Experts of a small language model.
Size: 11 layers, width 256, 26.2M parameters.
Training: a variant of Muon for the experts, 5373 steps.
Below are experts of layer 4 (counted from 0) of a mixture-of-experts language model. Rows are named router (the router's row for the expert), gate (a neuron's input weights, with its number), up (a neuron's input weights, with its number), down (a neuron's output weights, with its number) and show model dimensions 128-255. Each number is 128 + 24 x the weight over its row's rms, rounded and kept within 0 to 255. Numbers have three digits each.
After each expert's rows: "raises" lists some tokens whose logits its average output raises strongly, later layers aside; "comes after" lists some tokens at least twice as common just before its tokens as in all text. This comes from a sample of Wikipedia text that the model never trained on. Tokens count by the router's weight.

# expert 16
router:075170146131066181121109127102091111142091138156163131148159143128166085143167175097120170114148145168145164134115099134115144128169108141149109096109130078132119118118163173133142145148143149158127101108089106135141149122148133104116132134143151138133119083119149145160126154113133138082101119117139090141170133156101128119116152117143130119133166157126159129139104132140167113098115
gate0:130129113174155117169129137121136143135126114088083113098110102124113120121088174107130146137149133163117145134132128140067106115099142150100086129133109103131136124133145172135167117127130137097150157122167090115139122142085129102092184126112156096128121097127177145140140108130128120141134122134093152133167108135111112093080119141105136144105123153099105137135107104098132083142118
up0:134153124112114094123161131108117157153110140099092126139088156101142076109118160122135130132151163106154132100084071124095145108098149092134159104155131113117100134098125177111090124136129082091168115111148077125166150123124126121141115092126160120137153093134174083119126119122157114083100125164119154139130136134144190118103136127132137153147127114078139114147148087169132160089109
down0:147168103156103174137083142159172154161149136064139150144110162111138115116131151134093124133121168102126087125127088126105147151123140108121177141100126141147113124133137077148122117106125156160110139083162092151143141140126165118093129104104146099128150144140077140092133125145098125124123134144086133123164095182097080112105117109124119106094120129132127146118144113109167098149141
gate1:146149126123107165111125137156168090163106115087155136118156107096129100153137110145107125144133081156180133177153125147083149124123167105115131175127164132120132174139110081119156134138165122100099146102151169120087143120153128116145139156124143084116137161128110101107097144140181116120111124124154109141158125096108130120127111088098136101144152110146117130102130147087117118132091
up1:138134117103105086134132114114097110127131136177152111101106145120101104104146109140123137118175149134109104119061139111114145102151121143117160120142082124139121122116130127146151098138107110111166104164117066130133109126097145169100105095167137098123119132126122122128138073153082132116112116146074162113100125149136139167111111132114144143097130116094093142135142105074136124120132
down1:151103101067135116104131123091100117116122122160137118095135139181127137149124096105139128100150164102113114152126122136082123137103125150127142108152121153137122123100155135128127152126094161140173121107114122138134111158082109142118105096114081149130095167159125191122136095118121125120127107146137146103119088124138173139135146171161080182120120072134067139129133118128109135107101
gate2:117170140056131174126131112162159160103102134143180094097112160127110087114123101130151137142159067134165140161099112112119141151114146152136131124139105113137102150093186141140116125082139157144163093113108146134169111156107116133145108114131134133118119151127105136149129139122140136089119129065186207133107161101143132116122166123113127096121098144083149115182162168131128135075122
up2:172124137139106097133118160067121113127162120120134103169111126092133159148136085121112080123118126151045118099147135129104127084092106115109137165131160130124143115089094080112173134155126115149122158126100121115087126098136141117121145144139085168129139135125150143129132092155103151134189118130146076111142124151120137116142122121097124115115155138142109157104137116099143118113110
down2:117121118160121133146132114142127110105110141134132169094123113148138131130127098092151155155094102122155106165146091092141114121116140127128124123130106118133157118134130115101160077113148138154095141069124147135108124116113123087152155111109103145135173136130124116127160109133105113115123117081100147164134159144139118116157137128120155136103134114178137138122095130100090137087159
raises: "g", "z", "x", "w"
comes after: " the", " |", ",", ":", ".", " of"

# expert 39
router:146106159108125132135109144120110102141079135123095135140130180128136148154154123116115131089159134117126135121123132163104113131100126142158106094171129151181127125095147140154142147132143130138137126111129121129104127135186129155103113125117142111127131119123170132136146146130097116108120102152122107109120152106094148128122085140132173096177108138156085115129110105139155138149097
gate0:086125136143101114140143118109075080133145149104175128127103140112108092149111114145150123139143101135101126104157113172133125139148182159171146133145153156179121120095110120084096087126117063120096161143146121145116095108125134141108163143117043126139124085125158105100095122146151146136124135088123123125098149099131097142120140115097139106140152117099129111160134158136100141090122
up0:164115151155125173100175101112116107146129061108132107134132126087145150138118142136121097129120129136174112132108128119156135127119127112116077118171136107135125043119153151129108129134126158133110094134131105140122137132172137120118098133144091108133127141120156130151102174123140134095159131117145197157179116196099105119141129085129157154161139151153133096086096122098178130135155
down0:144129131160120161092123138102106088146083175151131135122126115097070134139126124115108104149083135091128127125127140140099094117106138130149154119186125100156150080102120130136120147106167102140146135131091112121129118098137081095111110135118106101134154130141101129194136133120152129086156104114099104098124149150170158118151122122109153182189155149107113083105151120115103146096107
gate1:104109126120141142134135089108118147125124104122160082139125113095127123124100147111139179121102148117105122116155139112150155148075151136145124131133152112153127150108129126124164168120138126132166190132149157132084124147134143119147127098109100119125134158128175097138139152106099091125118140134148087158072095094102120073112116158106147172104161177177114140102134156126164136133098
up1:124105136154146106139142088106120117115154141113176188115143136132154098132124136102157090128166144120123120098135114113147116134126110121138134169116132127122126104104087109152149085130125111136140141124152130134115134140109147158122157159127109152133122117127113112136135180136196101137127126176155156105133095184121085160154140126143134141155144146095103139177122142178139088114174
down1:100073108196122134147137114097132111144130165108192123139143145112153127169115073084129135105122073146111115168121097109097155106126132141170137186148145184103077122076136187131106130167129146085173161149136112105139122143134146121101151144150123170152098112137101124136144117121151118106121167138138154113118145133149113126163123141155142165108134152177132097103123146136133133096126
gate2:130114144170108139140110171131123109109139126094107145129115109164140104137131116157131117123100145147083142129117142145124157108140081153133152105130072132122138152160127123128157134137140090108140111139139117126103132155103141140183194100124100121121106117127109114109155137082120088124149106091184104142122137114157154150137099135129115142118133137141131094181107105106154136148125
up2:144148146121185118143118149096122083105107189116112103093126151132134175107085148140129126120135181117133093154141130101142124101163113146106104145148132109135110120128134179113149131123128126126124095053115171129127088109129104141144142125131189140122123126142191118129106138135150172119163134103078120183136098174116122077085129126143156118086147112123135078125120119131109070152124
down2:132116135140125158173118058129117120152132113139116192145113137140067172111106149121129135137101103136121117135157153123083144141102110139106138089153122136112111111167076133114116100120080129145116092168167192140103151160092091152103113146128172117119111115087134107130148164139110141178128118163154145138149115098199148125124136110158130175083131098103135163174135099106123146123105
raises: "Note", "Associate", "Early", "Results", "====", "2"
comes after: " |", ",", "|", " in", ";", ":"

# expert 11
router:127127163122117158157108161149094128173149087157099112083171134111165069148123150135126142121157129184122121116162113168140125135143172139095108120151085130149116093099151137124112172123138112166128133149139111141122129135129160153089146129107058077130104156116165168168139124116166135135155121149128129112191124144132120118122131115117131125133161106144121162121096143118131121144121
gate0:114076119143135108168099177165149117151144070105120097174172159111153113126140148113110147129135153161109138137141129123123124118097163155108124133166165112126104161112107134123118144089134134177154140131132090133169130169105125105147151117083119111123110109115099064152154109126166112136124114139154171134100135095127172120117109143075143155187128142127143152117112104134113139149152
up0:130156122156124136098179094146094115079146142188110151089120103136142128127127121129134116118095121099119132127121140154140159132134109104152162116116103156147145144132133128146135121149130154105158123119155171129090148127132098122131097155126144109131147128148132128096108148131115176108146132127141065135158141184118145131125144160135144109092109070133100126084116139118148118130119
down0:143133194105141149169192121107103131134143136095131122097121087079129095148137142146138142133142152132124164160118134115090127093074137106098091091109138127174142126133118154131131123140131116132103088125134167145132121136140116152138129070113150135125157082123129132059115158113115102162179115146138123155122096095149132131110147078146124152179125120108114132113185133112119103110121
gate1:140098145154114122135156124104111142121104104181127073115188112134161082104098123125106119123145111153108113097166082068131163122151119088104113145130120150129105121120114119165137152096126121125158156145160144123120140128148175149129118144141143091125144128136121152113117126159138123156102103163143129105144121127122154081121085160109147172105146144132127200118149111141155119097138
up1:151138136153137127160052146077110164140108124129134066080129132144144079106122158123189093133143087158108153129123114089108146129159151119083141115132105080102111148114116099146115129127133095162117139123141111112135149106131188127130110155123120090123129149135110158118135148122151100141119112147126171145170134121151135146150087170123146143103134146145136197133123093125179101125134
down1:138093100156135128093120123187162135172122111086124144126157160135113109085148122172090137134110167090113081116124130136124127128153107094115145121068133149141152137132140108129121130152107120126125123125116120132158127130167136147141127157119142114086114114136118142105123104113110110142112088133125118097161158106104105115201140130172120081146140118116137136109101089130093128110145
gate2:119107139187168118149149191093128064115067149188135085131132123152141127151137136137123141122154138163173144164136124129112143124142181146137130125147165153132130152143126113122113104099141160124078125127139109128108168160130151145110167158163137132128129130124166118077131111115100108136109133166140152103107101132112145119081176149127138117077151100160088111121179127145076134097099
up2:121159119173143129206108168072150123064136123147117134109134175088095118112107127099116116136103089116125089153149116149122129106145128125128107112146114113116136072092117083123150145135125164129104134111091137137107125155113130145117115153109127131122139128134098181132141131116117080109150120148154127126071113126186135126132088122063138118134120119119102155130118097090119101172092
down2:133128113154122129087137121138143115163125151151077135150143158169105160144130136110135153129128106149137135113109159115163110159150161141114104147167122125140136130098159115158166117154125113110139108125126120107164157110103165158159108122116187152160094166183138081115115153097140094170114140146108126083136155133130161114148122135143144097121137127123110104128117147185115116139166
raises: ",", " of", " ", ".", " and"
comes after: " the", " a", " The", " first", " an", " is"

# expert 6
router:118123145139137158132121152137105093151104108084116120136171116096154145158154123118138118122154113171129130098122104167135096155139109114110125154163116127127087096128149164123116170132154117168155104145116059147134143112116136123151145143063124105123102156110153171177115125114120154112136099135100103104158129176072141133103125150118132127143149165150107139123115142131106162111081
gate0:120136149148114154101193129138141131146090147125110190136123177115099121169110149124118150122093104098117125152138133143122091118164117146204110095126101161120134149186142096106091131092135109115135121136126120132142106120124122156128170077144114138121123133124111167127169128094179153156118126127099166092116166118126106163130069141159096117107122131128116079147120156111108161116069
up0:140143138122176106100148122118150141154185140169155160143147107146121166130148122111125122121130124142093157146133113173146089110139139113102110136109198140127110157109110163165129115153127140125163146131081126122120159159129156106183112151119154130103124141126112135139138149157112106114107111136144147145138143138118164134102129105128153095126107151152161126134124146145089136094172
down0:138168148104148136086102120111167108095119115139153138106126117114146152120158146081156116119137155114140101129109134123205169125137111110158131102116052106116123116168109079126147136170147130127084140158113139124114110154147113138125112158106095102124114163135102129159150168141109134118118148138149130094152126113089133152117151154142110147138155151095110103114157153116168141119175
gate1:140115136143112166148127106171136112149131169123102166115135166095150095149116110116152136141147123138207134114121146133145066145109142121118166116116112121099119092102142131113150148068124125098170104109119106132198112105098105146121133120153113115123139156120153163130120181090104127135139145142091125065128113113138102084124136123164105108140131111125107130152104131079126104144140
up1:161127135135102140133126134142112110091127120098072101141150131121109081144134092125137113137114095117131107139119137115145160126099141139108154133116166092117130128110167133134118181120133088120133072112133176133045119082134127119090113111142129115117152087148140173154092186157149111133170095117136131087137149120166140099128140109181158153085089120103109149135148159167084125138139
down1:153156137102104100133153133156110129135151095139109168101093108138113140119132165164123101180178110162121109084142119101113129140169133113151160168124108144077162140137149110109130148137126128089112108109117141140142129137150111141124146144123119134137128084157146137086096135180119107128132155107106098152156124122133157116141161109117092117140093146118101088119129119118123117163125
gate2:132116141144116143068107183107130142130110113104103130081087103066138116101134138125123092131144121119096135094142144119106094119109141124148109097131172119139115194156138121167112133115093101121152075153145110125089133149119168143146119150101143140118123108125133166134148105061189112143094103147064116087130108120070141131100139137170140116129119127110072141124125138166146128141143
up2:126073106056136139123156111155114117136152093156136112103163121212130135129132108143114144123133121126129097164117140119117154120157168124121168154109123160119151092120104148082129110165159144113102145110118117123106110124142120124118121146112122098122125103135102104130114194144093111130112142091185134156096124111169138170180105119072189133137160073108129091163144105110099095119119
down2:143139117128107130165122134079095145188137109068102122151141098094145094158097117119074139114118156115086166143123122125149104117153133102147123154127134109150149119124097121139145142148139133130135129124098118137087164140080113119100125163122163124137138154116126156142149173131169108117145138102141132093177179164114102121154107134123112154116151114136150102135139104136139077124127
raises: ".", ",", " (", " and", "ed", ";"
comes after: " the", " a", " and", " his", " of", " to"

# expert 27
router:100165139148084164135159117094108126139126106114112111083117115104150137176123137130145142094135121134124104151121090145159119158100108107154131092161125096162121158107141156144147143115148116124128135150142088133125124103155087104084127132107124082134128122109161158115109133090078141102137124167147119094121149189083143092133097084148126095124119153139144145092110093117120122122096
gate0:160086135099146135165071100124147144113188093099177113153171147102142158107128102119122116130137140130180151150178131122125151106155106123137097158106179128141116057118153142156113131096123106185138089125095159132125140159161129185109161131136150141139118130125121136141128110136097071157145131152188174125121147112132098127129109114129169152118109134125112133200147101148173099128113
up0:133129155129124145109146122120093125131115127128139118121123091164107171125145140127090151135137115103135121111118128152112098153105141170105116144130059107103120175083113159127149154136138150115166139133140132128116165143095117114174095157117207144124125158135067122129161146107156119123133129130126099118099113157113132109184159139122109159130163098113156112085086154154119121127147
down0:129092114169111121117112135176101116119144124116173140102104100162150101124107127137119075152119112128118156143160137091132130110131123114126104172143137119169123126071119100135136132112127184123141176103088171147141115135112151155165085114107114148142127137104099141157120189112136157092084078152097135144141164173144133153105147164144133127117139095099137120123099141103099171144135
gate1:173088140108097119137106143128143126111106108113188145135125129086131120140136145132136116120130169118136141117201126100124123144194093151155138103128126135063131068108145104158148156104116121096102106125137134133122106094150099162170191137138085119119125070118110118128119136147117096137153138149149135179092133119158135072123157119177172117136121136141097147145144103108170139129117
up1:150144155102160131137138150139137130121118137128093123161166112113114109122081095125135169139134166154149091149131087095097130092129106059110105142105115064120132085106133154129153124125131110100099172120057044136142133112175159155111089138127122128108116133135174176145110097121080178141135138133138122096189119137143098088145093156119122107090114145149127125089142142131120097136111
down1:117144122110111124124149135114061142177061148126115173139107097143122114118128129121187108104166137140148135084116136113121127096148160133125144110091119077112150151160149142121177127161149125085125144096115094109154146130125120148140096102133116116134132123108163165094118151112110099113139119120152132119124128081123139099098149092104095110155131113154143115138145159150133166123171
gate2:124115137135128097173126129107105165108131076085111125147126131083127151125174109112100165115120165120120194109120139137110107146104159164124103136126115107182147099105132144128143134142150151095106088116124135140123123156135124112141146107112119123143114103132138118140120138112180144089147126160131143175151118152163106110134122103107192105128097115168134110100087130103112152112095
up2:105063132157128097153099131097132153092116129073088122134133130082135165122128121130141110113115165115104161128112141144091097160109118126105128143124108139179138158134121169119154153110141152099128087081121145133094109113153143129133163106095130129133129083131142085149111141109186106099088124156126127135150131153114117109120096111098147066107093137152115137080055122127124129103126
down2:137113093132114117108157113096139122146150126113177159092160121137137133122135111126126101090119152150137119146120159138126130145143134112144105092130133075120082101137100110094172093187134137117113160124163149102214161141125143093144107165167143105127153173112131096099117138116117114109134108128143134090109134157158132116120097127144107115148127146128121173105138136138117128153137
raises: " Score", "view", " Israel"
comes after: " ", "1", "–", " (", "9", "8"

# expert 25
router:121135151090122217135152121120101139148122174104169116128134183177152101147154096148143137098109162186115094136098106154131125145120138184116073125182142112139121133123131183162128126095142180148158098114100106129112165148110143156154176124145134106121120131126178139150170119121139130084152101142122140134106141164120155102143091125123149102133134103121118099176124108118131137122114
gate0:104169129110135133091120156205148155113132133122120075091118076133142083117104097137175146145140110083100141088114102143140117128116094145115155126118139122125154143101136120095124131147131100154163097100117115127126138117133145122122151103126122109127120124139151129140116141086140101134121136145098089120140160132150125095128165105156157120117124115132105201140154094124190125086126
up0:132051149099168142153147118160163119124097123154139140199101149086133123131152118132121164126133130133124153144099153166102134134105111103122129164125193137146116144132111147157140121111121119121128152147141158128123139155130084141144102144159151109124142141115093202168119116149127150097120124081141162113098083155101111087192106137146123156124151129111129122140147120104147061102156
down0:146067154077112135154126079153170133130137129132112124102114122117140129157152127123093160078162091110122098175099059125139147136115086142145125141128110117155123157121155153138087147156135124127116130156135106158127144159143112123111124173115164124184136163152130143104104104154162151145125172113163134102138109160094114149127117082118160113102120118101089132111149146115172125157132
gate1:148137103147129130137143131125136122108137124091114101133111133173160109122137104161112080122139155150100079101151118126168116118090151106109123160115100126156099152125112122165149122113135181132133156087122170134133154155163130101171111153128159126140117141130112120162140161117172112064136130166101124140196166138150157104161095180145139137091119116146098151110129137100148091105136
up1:125095144147113149159123112127117144083126130128102122099157098125134160122138141115135128136152146093147123122040133147091068123158150082136103117147125130099133111171125111100125142112138131114128167084151089124112148133122102133137119130209114138137126099130108114116117135161157161116116130153149079093100063149136123126182150070153154116135114130135131102130100111165094049189142
down1:129137143108088119117146143113121119124144104106119126103109097087101100184086147148135136150158133121166159097126154113092077140110078107136144111095093146129133133122084128112137157121148154118118077104127127116098120151138178127136101120115100110135135103131141081148168132152157112132145122142124143113174177116114128105084160148166110150155142099154163130137153179129149117085132
gate2:125126139111122136136117098112129081115135122130117177157095143154122094152145120107123116124159188122096165106119130137110122143096104115130155141133117136132110132118142122121086113141133143135123139101111042127132158159063150182164164095131106139141116097124137122127147157133100121142127113139137112114100127099093155167119098107106126128142132109130133149158159142119147138118109
up2:105119113118152119133124161099109134102104119113156098103150135164125114128090139152147113119111109094141098149119107128126127100136178149129126092154113118116111129163125113159085166176131104131131130114159102130142127124162138120052127086107132092135114109132155127106139131140103167166135144148157186138134134130163146138141142115146103128111174129107146185153113065090174163131143
down2:116069133138130091114104124131128114102129118134139161152131135119114160079084150145126126125132136089152137113092124096149148087141094121131149164151140120086104102130119105114106141082194137135119153140155147125164116154133135129105130108137118126137117121112101177126121132131130134150164131127069136113134112081091110135142126119096135125076163114123158121098153174112145149113132
raises: "c", "1", "e", "2", "a"
comes after: "\n", " Al", "\"", " co", " /", " non"

# expert 23
router:098110142133111132073112125087099135152129072137137125100138123101148111149108119148139140122126104115163125096082134147106073168120128146124071079119119129172119104118198191102123144120145191107103091140133104153094155173148159141134131118133129136117092124122147154140141152114104096119111106105147130112155157206085152133106118086143148128137159126115135130112113079052143131139101
gate0:152172125109157142164100147115171132144133141079139090156122103154115112138140133130054145134170112141130081137140134134083170128105079140163120142111108102100119105139158106087148124116125138142145142140109125114152119135120115078137116077126150144111137159124168111124171150060123127126102131141115142123087143093128131104118076120159126100129142160179166095146110114142114142170112
up0:123077131102056122131082082124140155137165088123101118193171105121125108146126144117137078133080116105125121132120131110130160115113123120103119152119132124106143115101097111125158133094145121142125098173110124118118156102127108123144188136140075150120132160131118136100141116165122101107143128112099092126144123140184123122159126110160148130163136133153160164119132180124121100184138
down0:110127139120113112135119142117115146112162177102148179169107172103141198121125084118146112178186122115142133095176103149156093099127173141180159157106109197125098138136150139156107128122171147099115122105123160069117096150150179149100127121116157125101136135121144147112083085119118148142146155125120144164121129098133104075126125107133153138108140106172083140125121152099117119123121
gate1:111074164145104171124110150099127161119089141115125096121132135097136155158153156127137164130121089126173133154144112138095127139097144140125094155126077135141119135137133134121134096115146112110136125155122124129140145148208136117080093156110125111126128127125123146157068127139116157133132122117121103164173119114091134121165146118144128167072110108128165071101120096060147114094131
up1:072146142154098151109126083144125130093103175133137126090093131065107139132103102122130144117131130141120105113107121073187118135091161167142134112134165174136114119097111142192084109128128156093108173163141136135151127142181159107156108155121116128131128133124122134155123103121162179155165138089130097167109124138104115117135158076095116112115143085150114084143131151084132123176143
down1:073124124134118153160155134204110114122155142142140106101109156154134118113091127150152125104119105133120137110183133124157130091104154124109171112115127165149146085133149136152120074129131124142142129125143097136129130126109121140148131088121151146157133190135121146099083149117172120149099140137117128105072131149078128112151097148119081161117144131165099151146131115102121133127128
gate2:124107165121135150134084152155117125160098134125136097154140141061134128121122119121159125118143079136141187130108124118146117120116147157146133158131090141144124081151103138137176172111136140172079132069113133130130108105107132103132120117108157146139127128131074159155099106163114101113134143126149115122147078128108087145120121129126127117107073123167099115101154145165125120121118
up2:124137129089101145122122130139157167133093173139122158098141145053145091130129117149134110118114123127124167146135123146121129121102168134140161118102086120148134153180136149119130177099123178133121135154146132123102141107100154095119099128136163155145125174128092121104101098143110125126138134139129133104146081149139124123119133119132094084077116139127130082144129097072115131117139
down2:144159120123093172180101131113153144075121186117165132155147176093135139160150153130143131139131140156144162169118150147078142154150131136138123139105123134115120148125143108140146152137099109167119106181112120162141115170092167152118114144154114143100106144105132117073098124131134148119104109121045115112111104170136123128130133121148149134140123126115111095126101107099147133129153
raises: " ", " the", " with"
comes after: "\n", ",", "s", " such", " It", ")"

# expert 14
router:083116172077133177114122150125088135165156105141097125128139148102156076170149112132160126127142200153129142117094096130118132145114110105141100098155147139178113092123134118114156161118159105122142138150153076148089142092170109153076152128128098110125113131119149097154133129130155154125092131099150133111157127132136102116131161139117141128116140093141108099117118162117183118125120
gate0:100093157119178138125154174123135123141112130114131171171096114084154133175133110128141090122122150167097155125084097146067091145176133129132091133134116117141143164139136102128126148129134133112136110155134114137118109092174121122101110160125058099117122122137166092139140108179155138092115124097219142132104140101106130114159110177110147118115112094155107100097116140096143133142132
up0:152139117115116160145084128093129148139144162115117083114102144127127141128146076136119091128137104131127129137113161134133148168098134112143134131124160111150113144148124120148070133118123116113125078143136171124110127139122134127152136083150120141130130089129155132113143131098094112127122128122113081121111123144117114109173138054107108123098121162086158105115126117167125144121116
down0:134123112138086092116121082152139136102112138126121157136083154111161132093134087158099099124093080108131155131104118107154114136129123146117107124142127115118129162133119163099085139117134120121137108125111108122170148130131137123163092144157172144108173182137141107124176110118161105121138123152098121152124143152117116110127171142167149145134137139155159104105089130133134128118078
gate1:135126143137105170153120119133093125107170096167095186125106138122144090164148171123172143128115152128085154140136153109109083125138104144148159075147114158165121145130145096076179136124137182122140065143129117131099145093142110131082153089096134119132149137131102138119137095136077107110126135117095084118137134129128127119126117124125200130128146120148115161149125119122142071141099
up1:115094121123135155128156147171157113151106147129150119129126110107136159130119102124136127116153078100152135134136131144138133112109140173125120167126205123116109108092130136170105138112135147113106107122129173120112143174149081155148124084144151098126123134117115169097124147134131157133162130103163116129102153166147121081155102098162154118157109137120156091135133132128099117111137
down1:096104149104068112084127112107141140116137090167138142094142129089086114132134152114152174120138149111145158100155098145153150163135117127132154133122130183111125144086136150153125148137123107116123157113152115158116113103141118113151097153113126148137145153139110104132147113168145172147087134101116144107151117125148131093130176119118129133107091166139161138145106150080114141118147
gate2:127146134110136112100099141131107122149160138139126113060094119118146126136098155102151114137116128152172171124100110115118062119133111130105097134121123107139118138083149113139177123112144140171122131112125143122145147114167104164130110099167076132129123125110124186147109143134115098139111128158105143136155116089191050164138092121097171138129124134130071164040114147109144112064120
up2:157148108158070116154140125126141134079097155162121074135150153105125155100147124149073101130096133087139135105126131140167149139094149134124108156171117111112152157123124167168138119121118115109155127152132158124119135097070173117154101074108143124123137142134138113117139124156155136106143124139158081145126116147088135150111113138134095085152136113138155111171122168152131166118121
down2:091097131124090171165157120109133134193129150119131160097127182154142145148132070139132129121143190110152133141124120152115133138141141149130080128104124182142130117112099165132158117139143108131119100098126121143126116148142171121155139113121101126154147141126129114135159101149113087143119149128140133110148161136166120095136111115114157093100102129117123117118148144146103150159144
raises: "\n", " |", " (", " ", "C"
comes after: "0", "5", "6", "-", "4", "3"

# expert 8
router:132169154118059138143140101123101111174096111121146101167149145141173107158140157102124122120118116140165113120108090126124094167134105137128139102134093132126119106108154140147110160152150153118115112151119104144103147134151121142105140143138127137124129089122131137129106149124109136123123144138131130123137162140115172131108169110128142106152133143121128151135123049154140153142097
gate0:194120155109120077098068129134090137120150115155127103156124140137156129123115131134107143127145072124043128148150136085115130124112165123097144112132153091151136074116141151159135134096133125139130139144143134126103111124132090120128148121136135097123126147118136132084129111155116136137155150144134178146144115149134129195118126148147103111126133147120118147110154103088149087122110
up0:111137109159137139107143135110142126147107113112093158089123120119113090129154060132174113147110137148144094107124136150151096133162111118146092121126081114100121156131113142137123126192119137110169154112134101121125115131137103135121063094155107134130130096140142102131121128070113143086088115117099104130124128116115093070110096123121142136129117157102140133131177164126156160118126
down0:091118103132126072091147126112076157123147175083143143113161159140136113146147115118068138086175094118151150137134149127133102094112148159126129142130127110054074100118132165133128143166153137136124130157154143108101106097118149136123124168095113103144149099075144152140111135134093092129183122149099128154097119146131084105131124123167161078127110142124143147111150162094147071105114
gate1:155142130132122104143150092131086107093133128051127122142111120148142117145094159143088128111134139068124151108127123117142077157128096153128160144144117153140126147087139114131135144112115103148126117119123121134100136160145076099110147167115086113126131110131099083147106158056102127157158144147129112105101166135142121162091150148153159085161086138088116135158084062126114124075109
up1:130119148104109144130113116111105138190132120079145161152100128093135098118135118129125136119095143097115113083154120141153139144158097157180153122130146132141128165106113158132165090096141160103130156138142164137136124088145116107160146098173162150117126112118097087130109116113157177151165140061110120098123121125143138174106108103134142159131132124096111149147121112162138108102144
down1:157149124131110124152084130123097153160156138081092115130149148134130091147121166122156165130141143079131165098151099118111122149148089095131159127127105131154128128129103120182124113128145121141129169131107152113130138143147130167115109085110109144125096110110134132142120090094151148122130133108081089137115163083154117123114140132092140147126176097084127145145123093135144100114126
gate2:162122122114152137145079165132139093125088081130142078156139171131142115134173138121146121110125091185119152125111118094161163105114121126121128112122141153136117123124127138116124157144122157128099161139144174124121118147142145148123164155124118126131130114135101143102123129170107147139138123134158114182134153098159174104157143134129106150167084171151105138129112112129103146154146
up2:136110120134135105155132114123143160150121124107174127167181142127148157135104109131159133130106121108139125145117087149118100155112118117135100185103150110153121197106138163137092126117143128156146099112117142123141144138155120080196162136142124108119118093120137129163103114111119138144107115091162107124106154078098137130130141125126157084105174125151118113111115093187133152082126
down2:120150176175090138141119111107140163157109081140129108136125132114147145127117111159139126146135133154164169138120151153138126105064122135162122139101115118133132082127143090107128111142129166133083137155156133081066071145137182135157125064139149146116148086122114098119145097115122129142107100126106152093167090116140162122108102125115128113131125129108137181083166115103092123119143
raises: " (", " ", ".", ",", " in", "er"
comes after: "-", "\n", "|", ":", " and", " he"

# expert 33
router:107160162162126131127114118159109109157099123128146082154141122074168130148142099150116123125141127146097125151105123186088121122127121149120112135136131116138097142106114151182104133142140140124128110144148108126167133166160123114117177153156120120122124088126173155114137131116086153123128122123156100108157142199085118096149111126127158139126145102129118131126084103131123114139102
gate0:132150147143113147127175153106104141126121128115090168139117127132140174108096169105096111145147160141135193128151140135188102140131126145135151105147145167131114174151116147142160121100113153152162122124131128135103138122163160116190099127160144113126120114140145128186072095155149121115134142122163116106127111153100153131126097150105126084140137100136086145117094094140151114164089
up0:116142158116147147137126123088132126075098157119126105138055121153144138126137159129137081127083118119146181123061135119103115116055121135125158104138153156133129142097135135135126128086126127149149155104135110137156128166184162120142125133138139153133127112135139111120150084161141122100093154162120149080145114140124131129127149075091073127133104120133110127089111112114121099135140
down0:129121137138135109113116142163125086051103133125118110116130083134149153113140166176126095157135111167118116152142166111133121158106118123183133144153090122105120172107099146110141093093095095147126102136132115111125145145100086139169143129109088145123146119090080122107127108197092148116093141120146145119117099119113152093102139102141139104122134111108101111122135132086146168127120
gate1:068148131137160129107155080138125151148094172124080138068162171117124144142125118121115160128127097120136105098074146130108125115107146176133151133132108112126112141136121116141105109168137158144134119089161119121153136139115162155107128092136112148136132129129182139144103113102144132104149113115071135112147139106146100093128114134112109150146140079120144125095101152117193159119113
up1:119096149126165079130138097081138136107176096130148119203122105143114094133161129111122135124158135150138113167146139099130153119181121114114093137121176113106118110070131128116151113129135137112144106120099087141150122167114100105133093147097180159129106127125110138120122147130130147089137131098141151124185117152149140153120155120108087126139132146141101139080121108129102137135144
down1:127088113121150115121152099141087133140098135114111147120099154115091109106171118140121092079124139107081109128098131133145106116167113152155075113107132129143100132131121124129144136125142121167128141118108101124154132152127059130150098163147106149097139107127167107121128120106151102084111132133104140115112117130127109157138130159132146112173117148124102143106076098174139134129144
gate2:163116160128094179127119135155135138115094150146092146140133137124121125149092090125118106130145117124090121074145101144123156090127115114121156093124059152139140101183137112129114125157121109130106137184138140125111128116097121147121107087154083129111135136130110143153130139094149147123135141095095142119138113128153076158118090144142143109128097147161106167123090091166142116143169
up2:149091142156119100150147116136142141085097127141139102115113155134124157140156145113120099128157170184096119145151088124130106115123104151143107102137158158085124110127135136131134126101120155110136115139125071133146139155120154071193080141136124147116128050138079130117177175133131157089124124108133148157120108134125140117116091153150107163135113159117123101092162157158142120189144
down2:101122110147158163135136115094113109100094110139113160189135123137104128123151122117124092142139158133131130114154089126113137146142093094116141079141062119125146118131108105081173137113137114118116053168135133134147136121124123134147132100095103153125132103132078109140128131148150119081087093140109113117147154141161100121136114158143153118157116125084131116159129141159165110124137
raises: "ity", " ", "er"
comes after: " ", " to", " and", " de", " a", "e"